Weights of a small mixture-of-experts language model, trained from scratch on English Wikipedia.
Experts: 16 experts in each of 4 layers, 64 squared ReGLU neurons an expert, 4 picks a token, a softmax router.
Below are experts of layer 3 (counted from 0) of a mixture-of-experts language model. Rows are named router (the router's row for the expert), gate (a neuron's input weights, with its number), up (a neuron's input weights, with its number), down (a neuron's output weights, with its number) and show model dimensions 0-191. Each number is 500 + 40 x the weight over its row's rms, rounded and kept within 0 to 999. Numbers have three digits each.
After each expert's rows: "gets" lists some tokens that make up at least twice as much of what it gets as of all text. This comes from a sample of Wikipedia text that the model never trained on. Tokens count by the router's weight.

# expert 10
router:523524547519473554468539474543513464418514516522467491589513527577487506483491493458526467473508447474531538473492542473543480525438558493563507487484522527537464390493547520427531473427457505542461562555506469497470485482481525533556470477497538552458499533529567455446527563539471537523510426442551538511539448564457471583463474523542554504516483478500487494519471548515533564545491450490529431569411525533471485486526475481516576528497527537425540524485471537480492485567529540442398499529447467476568531540484441534465475519410542522471453460539562537489460519506521545498
gate3:491463492572526537531506450492549542510478478569499453542486561484569505483514471501480540527510445527428427497473551492474484518465499477581511435488524517465462418448538464459486498439421506546531506542481602467475544502478466529486422515540475567526561533473495498505491542557506504449487435531575495443457513449515525514521481523521486520513478478451564538474445492503472474505566518521554542474515534476555584459481512498436552490584503512470492471488439495503524484478546446582556554588483499498452490448443498547525423590518508494500472569460471561509478507573425542469
up3:464570503541528476508502470483495462575548498512474529500476542571499536521495483462519543534469596497503536458532449442547493454548530570462473515517541496537573538522479437518453452499554519470512510523540471521454419557515502462476458532486452505477478514572466515440521458490519402468466466492422445560545516468516464415499567511545517520483521451522550518571474576480548488476449438451496512484475459482467493536519488458516514531436530488496564485465506512496510521568425509501492485450502520414525471544520575469476482477534476425487541547428466443425498424462585469562
down3:447560498443545408508464513434514433431476471450545449484537524471508500461493479527508511416502480507518540482546512472492494466489506530524505477473501488504475415509528481499535495561615503478438503498555402499467458522480526556506449496506401523451518570469458438503510471498439516519525484475520554474612523434452449470493491480532578452522472491552469429437476457516430471459486461460506494558492512420556539510451532489523485491517499499493516516483407563431551510453474510467559452478483508533568467532508481431441528549499496479440480453533490535441454479494525543469
gets: "s", "ed", " was", " a", " is", "ing"

# expert 3
router:530520517579453499484485537532519476453503522507452500510469509498471529506494505472504495487474488519520519457521550474450453482490586441519487507569550515537504446513527543569546467429454416529546551514411436563476437467469519499562480465468514532493483548534547503461541503533500472545559517481512536404485501500462516498492464534514542538495446467512440494544499578520537515557531469411544445517468448641462430485579523556534483517529531560407521402478476541487475471540536537482514489522475446545523546541396468532537486528463516487488485440524525434508475514499478514458
gate17:492475482507482472519411486469503519557423509471487420528487446492394502487467528539506542501541505478479470459512481469497539547523509556489578421510533480565516487532546523420535507445481483508523527385504495455572531528539495527506495511463435526529515535530481542486530432521504500496459532493580584495551504538529483562547427507492436489542493547549506544552516507464506500496454503427493513569524386516548529451518470478545480513542531502527468546462435502410483503475495557530512477494578498501438514480506552526536517530524541573538549430542491509452605481559510476458
up17:491477541499464534547429457532486421407463551457422525496388420446484499467488455483484422518548453510489419434493494454544487512469537518547480510564502443486542478446484468497500537438537563550541431508521481492500474513495484515522450457495438521489509540511402538424477562533508555527480428518389468544502478550535515503501439487540537549514485523526532524532403501484535526475468570486473531519524512569473498463527539471472482570467484437466480497509487477490489444497454532493471499502510480513446515494479458463516479538540414499492515480481590452538480529563558527453
down17:553497461481545570466478518506525473529483522439501425466519519476434550498467463546483496497506461505588449553486462501536460523483496541538535497468495526478417569562493594507493489441498430442504504429473439512468458428466534523502535531388450456508493448469468428490547424483472482481467461451587488488519507474487479472511474529510549466540491402428488518513542522488505460592477514468533525445581504489543539527494466472478555565500497443512500560470495528525531525492562487451407475504507523487457478546474540508440498560525571454511503504529465593501533508566462505492
gets: " |", "\n", ",", ".", ":", "-"

# expert 5
router:530548541497458542448536431529527475459515530473461445557488553560454519473552535468542481450482418498542570468550525461581491482459518500513468541543503542527461415522535524476547467440466449526445535533462484512476472489452544524583478463507530476473475556538570454467542577493465523547533460451528529558516465543476470449478452536546552478541402482467488468530452592514535502535513472471520489531471508533499479560534509485534561519504544531478531467503478533471509452500525547426418489521454509457577458542496460526500479535441533393468455467548518480475470543455430503457
gate13:434454535489489441495479610515480543519533469470481494525542484480456539536552443551546494505517471511510481513496387525551597542502427512482598518491531596505503528487502547460475474498510500559499475461525522523478543499539522461494484476496529608450500595548559453467495510505528521544569511467554548476539472517481507471491482460533531462490413445484537473523507552489490456433543472565507527560515479538517541506502485475534473501573481536563476478532481543426610482445522486534518465555477534485465515570578470501538479581505475503503507482508500499479528506501423410457
up13:489533471486530486480505367563504483505448432484550561573469457545526506514578507513479512483445556530501467517505473563565494495503509508455529502493481526517445449493523455465507520491448483496453490502501491570482527432542496494489511432500523513544566414501505540391563548525442518539501558484462382464484514553482456388454466490533523512466486476454440505513503478544402439498585476556448505485532500500465532521481512549522527537548519489495549512512506479486455559509478503533528492489502532548500496464579521424418499529515513451574474431479484484460482532506562497433
down13:506426526443568523485525437511512487551558516528473533445472465500484434481462421591568457507570461403431482488532457505474473473534508454537535401492422449499487485587506492463480513480499552465543482469501546457472483522550534567450515523566476491442489470469451486544415454469538528490389527509556455483528506503532488541447506513485514536492514555460457505500541461494544504512491535508453445507563469440516422520523509478483494504498505441497557488500533509601511527461393492531548471466485529512501527471457545530540525439514498515533439549517472526514566460454528530469
gets: "ed", "s", "ing", "ation", "d", "es"

# expert 0
router:511532547576455514497496549527484482472506569517459495550529517532421522460467509451480484478459459482555540474515522480507482488467567441517463551539490530541503466478561509486540489386451452530525516535442487541478480420477522518582474471489531494500474526553547469463538592589459512523525458474556531459498455549447508536457470522518558464524452434490469508521509606491531536504514453468543410548454472563437475528573447499527527544507516531449535457493439547494508472536533522467416528525465475507583572582430457529487491528458527480478475573529518521494450519492456508509
gate50:426559453441543499527473524545479495507448540451524468509444463583462517525493571482548521471502457447532495503573511508566516493529439456516476517457524492448467487529555543504517524449531471468501530424419473520555537440513506552574439564510439551544485486496474510537542543467485431465484541535508415521500502439472456496505488581456425507569469500509517494467506482412522496548494525448450479518475532558516521457550473436541502568519566471444485559544551514505525536509494462472411479492507458558507541478599468499540441457466497504446481461512424444500482513492466519447
up50:567554495512505478467458515532523455505507482540518427505546507565432505500531522474544581515481478408537483590418469510446516465508413515515506591516610492559413529486456532509493448540500481520469525466524523442508519508537418518448458542541407419569531524586490475502466492472459507514519523501456497463483491510485495491510515520474454492477473526445554542505493518486465444446497572510524465540453499566413569521482545535494520555476467512534477489477484535539546483447547516504525434523496572485479485485505427500488426581529499487473469598502494547480546535510501526525
down50:453453446533486471433517521415518522555522525552431473506563462508515459526482536449475525536447588507561459518550578487421554533530577493493465494516512512449566476522532539532515517481506467500506433546517474546500456464460444531479501502432515498517614410466496367438457524535495468520515483480526532493516488494525494606477568507464449498544441445449480520535486540542497510454464490529457529509486465491426497491514507394482527528479464555523466482484452495462560458471440442411494518510541538468490495532495539524501475523502461482458526440455557487516510471507526503452
gets: ",", " and", " of", " to", " in", " was"

# expert 9
router:531535536486477535473530624545527457472497543446459523478457530519475529495439557462539480466441480525559530467516535462465464501465531448547437584542545540532487514563459530645538472489473532522501498543407467525457460453456543525511468461419534510474467502545525468468533517552462491544546462452536530516528449502472488513475475545527520543534480466506463446536498438544530537546530477462540492504518556550464456541538524549540522526560536557488533466443460538493456469522542553477497483554468455533543589528443474531464482544485535515440461526542553454461471547458499558469
gate0:497515504473503449480514540483513482444497522482547533536440557485486507496432451474516487465525551505470509531500423480478432493500522490517469507543467479560478479500483489540420522534515459490523465572503519494542439435501498552428503504511481516467552506527587463463475450586484522471434540394517493461457514451508477465588508524529450488547473502498489521522526481496466450398598485506482511488481514577472522515559447495490495517483385519488607470493424499429531572429495511509424509487437542504508474538516540523497468542478495559515506523530568536389534500541579510545
up0:501504511513523478536406458457577475556488481440529526442544545485468503525551534443536426500511540461471565471490468469542557518477560470550483560451473574443498495486499406471436476473462591480484493449466484442482545421556475550479509454524470454523471560509537507530567476447450476509469446432458511570504584478453477531505533490466512488435495503454482559505537497449533414541468536536444412432468496453516508494536461514499497446494521553456501457542472504505435467540553573514465463458469539455513526443511460519522464420466510503507516450486533471452528522518472513507
down0:492475491542496456483534514511539486455519529505523546499506424479442447546576487497508540442529498489519508473487471500460489554497548580507494547513522518510456553459495494501450449472527450544490483574507529525446410494474527480543442426536455544432592431530614533545547511561491477490526450537576568488467516510542543499456511477453478517484519472518541483464528500525552461454468560513466475474521526553520475491517420446540506568438450465488480440469445484449652521542522525556549519539483536531500534532551528519502453461565504493545475487488443484559479477552445512485
gets: " the", " of", " ", " in", " a", " to"

# expert 1
router:535520503527456523487609627519592480479531509481479523524408500510463538404509567496563463466458491488487547454463532472430393534457552439544513519549583515508494563483511527423519463462443507515523583511513483523477462453449538510467482487483531438464490573530512471478521569464494464534522453456529502602506458546464479502461487510535533509515512482513467494538445425522532527512537512398520475503471518517457438535533485542565475534520557530521526559474469518480464447524524522521470443512479498483526489495500478512455471535512537453448462584505562483498496517439517501473
gate47:423599543464487445482510492459523526513448517529553465558408491551532584537537476496523446527473527517439521461506413452483430483458534480520486509486494438462461499522523480505476474416437532533513504510525552483451506508432498491480473612552489449535522600432478497541465599548491520562453507490517463523463477471508514476447523497509524548492466470568584506553481477473588436456469475492545401501466483468445501545484465554520500531537520485470484501499459513466483460508515486517493513503518445439449416464502445526563463460511488488489481461532482512494487452476429468562
up47:511474521429490559494494497445434506527521529447484480503522507516555436531486471456516439481492524477524545532490481438516589552469478544434509493545566507559467447501545445407493561546486525453564497448518467507513498386445449510512478535456467525536541423514477539555526502528564513516520551479568430529531548535451501532494480546494515535516506568530491508476538564533500440515544502438465556505465500466424461530523539570516443462510529487455442466499527493519452448525562577586461462491569442488496535508518465492495521552414513441511467498461547497509506446503458547438
down47:475485488580500532571493580539445463533529551525531602457495512499500482491526452511457497545542493478504435501483474552440560488470502520385462568477512486560462471486490497513505469515456492513448587467493534548553527552620496467552448508463493518546508535541524637453538499450512521474467542542498518443502513496514514465495476459533486480487526531495534532476449520506500491488547509535454460446473424427469498555451446512501475583417420509538492520543557519549546502408512432495484548515461464561502516508519503512426517469545541503464516532464435526497491521505463488476
gets: " ", "1", "2", "s", "0", "9"

# expert 8
router:527525538539458530460537570546542454464526531462465551514428538522489537530454527459533458478459480533542497458599532458427462526465535457538450518537556534545482519536461545587532444480461479531545580542444468549464457474463525527513463465419541521462467536543537478471541527510460484533546502449537546529538462517458467519473474549524529568527510476522470482543452518523537536548518464452528359527449481550471466515550523530549513527528543548472535463463470539489478474535537545468499447545464430485526529531473463540484480540472546483455461422544531423473449540476457532464
gate11:524461486528540441538498519551455527546510527447492575558480534460473505485455498447527437456449520514466474528474483500423444554476486462510482477462478525520521524481530528574517475582541436595506502509515521521589503492469541509472550446471482580425494634518506509525525518513491496483438477480598495555557490501463525535593541522517480482553458544466540539504471576498433492584513454543471462533439539521493446556498539490551562505540490487515524519478416505501431507532527547466524483495574537517529539487470493439502522502473441505490513459461479418504506537553516508424
up11:543574520589492481534471498448484532502480532448542515403530491532495494430473401519501419531487532506541505460406515479500506534555454463477502472458474526455522399455470466583483481550533551533462497483551489461514531527506539483502570479466434599454520548489487444547495599469528476511470497492513497537484497547528480479467519480447588512574464491550471552505540566509507486527483461517440439498542484476548456437520542523434429538511443493485542524559481535521487544506502538501517464483540486500530514538515509443562476494526431465477514437472538478567530474547478553427
down11:485502558436522481541549516464502512531529496470490458441482414558459517495495483539495509568445540462545515520565515510422529506516547501452461516522468493457483446476516491596505466507524479518486461412546526512476474538501486508480513491552524550534508499495465582476493533516483478488501462540382495486419485491508483428510558499472471479433581467486472569540463449471506534507573514498595427513552519460417459530545572490525449458535459523465485517493535472505617495558496555432485486448484551534548543468503464421547478470540485434527438488478506502540460468454430493493
gets: " |", "\n", " the", "-", "|", ":"

# expert 15
router:528519546617457521470523570544529464474544541481468574494480526516460539520384512460521480491458463519545557471577532465486452544467547441527445469561563525543487535531502529525530484454451492529574567537445463574464457473469530521541473455419532517473465522531549481428549550498462495538551459459526544490512473485472490433471460539524545535507503471505448476534475491573536525544517472435536464501498458561457453481543457521540520537513542559450533446471459536491484470548546530470503476546468455495517533538432458532522482524459550494464450513537568439476455532514439526457
gate14:495480497555558512476507440546520538477487496466481546425535526498569503504499536500448521459545490509567579430568549457468455577483486482571526538510510501470551490496613466536465538532575447505514488478504439491427414435459468539537476504500447482478492496477461549497495523461481488528486485511471511463530489470426528417520497577463507534447491498503479474546557496469502482450465497556492474492548564564509511416468459485445558499505618549535516507486511485461449574515455507500465483527473507500506499535466537547492531541490457382475455487548562546503585504453516545456
up14:569456557441478553529472520560478536506470479565471469494566497535468524505432520465457538514422514436451449516538460464480516455414453567502476525517530520514516526488494446476496512463468487474609535529519536492511522523498541540527530437471531454473521608620471505551522424544534489473576509504537476504474474504549529541512532496527546537502519526507542457496470471531535491542489550537430420443448469535526476581520508539534496493522474547518485502438435472492551372465554474520553513480421487472495551484533509524478513453490437509512489486483560412503525485549521513528
down14:530459545530505473555529485570557525510516518538526517518529495481493498494505536508511464448469499473490500476557471499594477478468457504468575566543428523491538464560504524515487518517468454492576484541512451455484430445522532480507494415528545575436429466516447573540526483453510550487443495492505410544419501484517468493468498544443525508493512513511495420507468464562510575504535473515559533516445490571560500525447460475529468522507510527472497566430498497555450550413499568448562489466561531450497485493533478569455497486491568505482476567543505465515571570441566566501
gets: ",", " |", "\n", " (", ".", " the"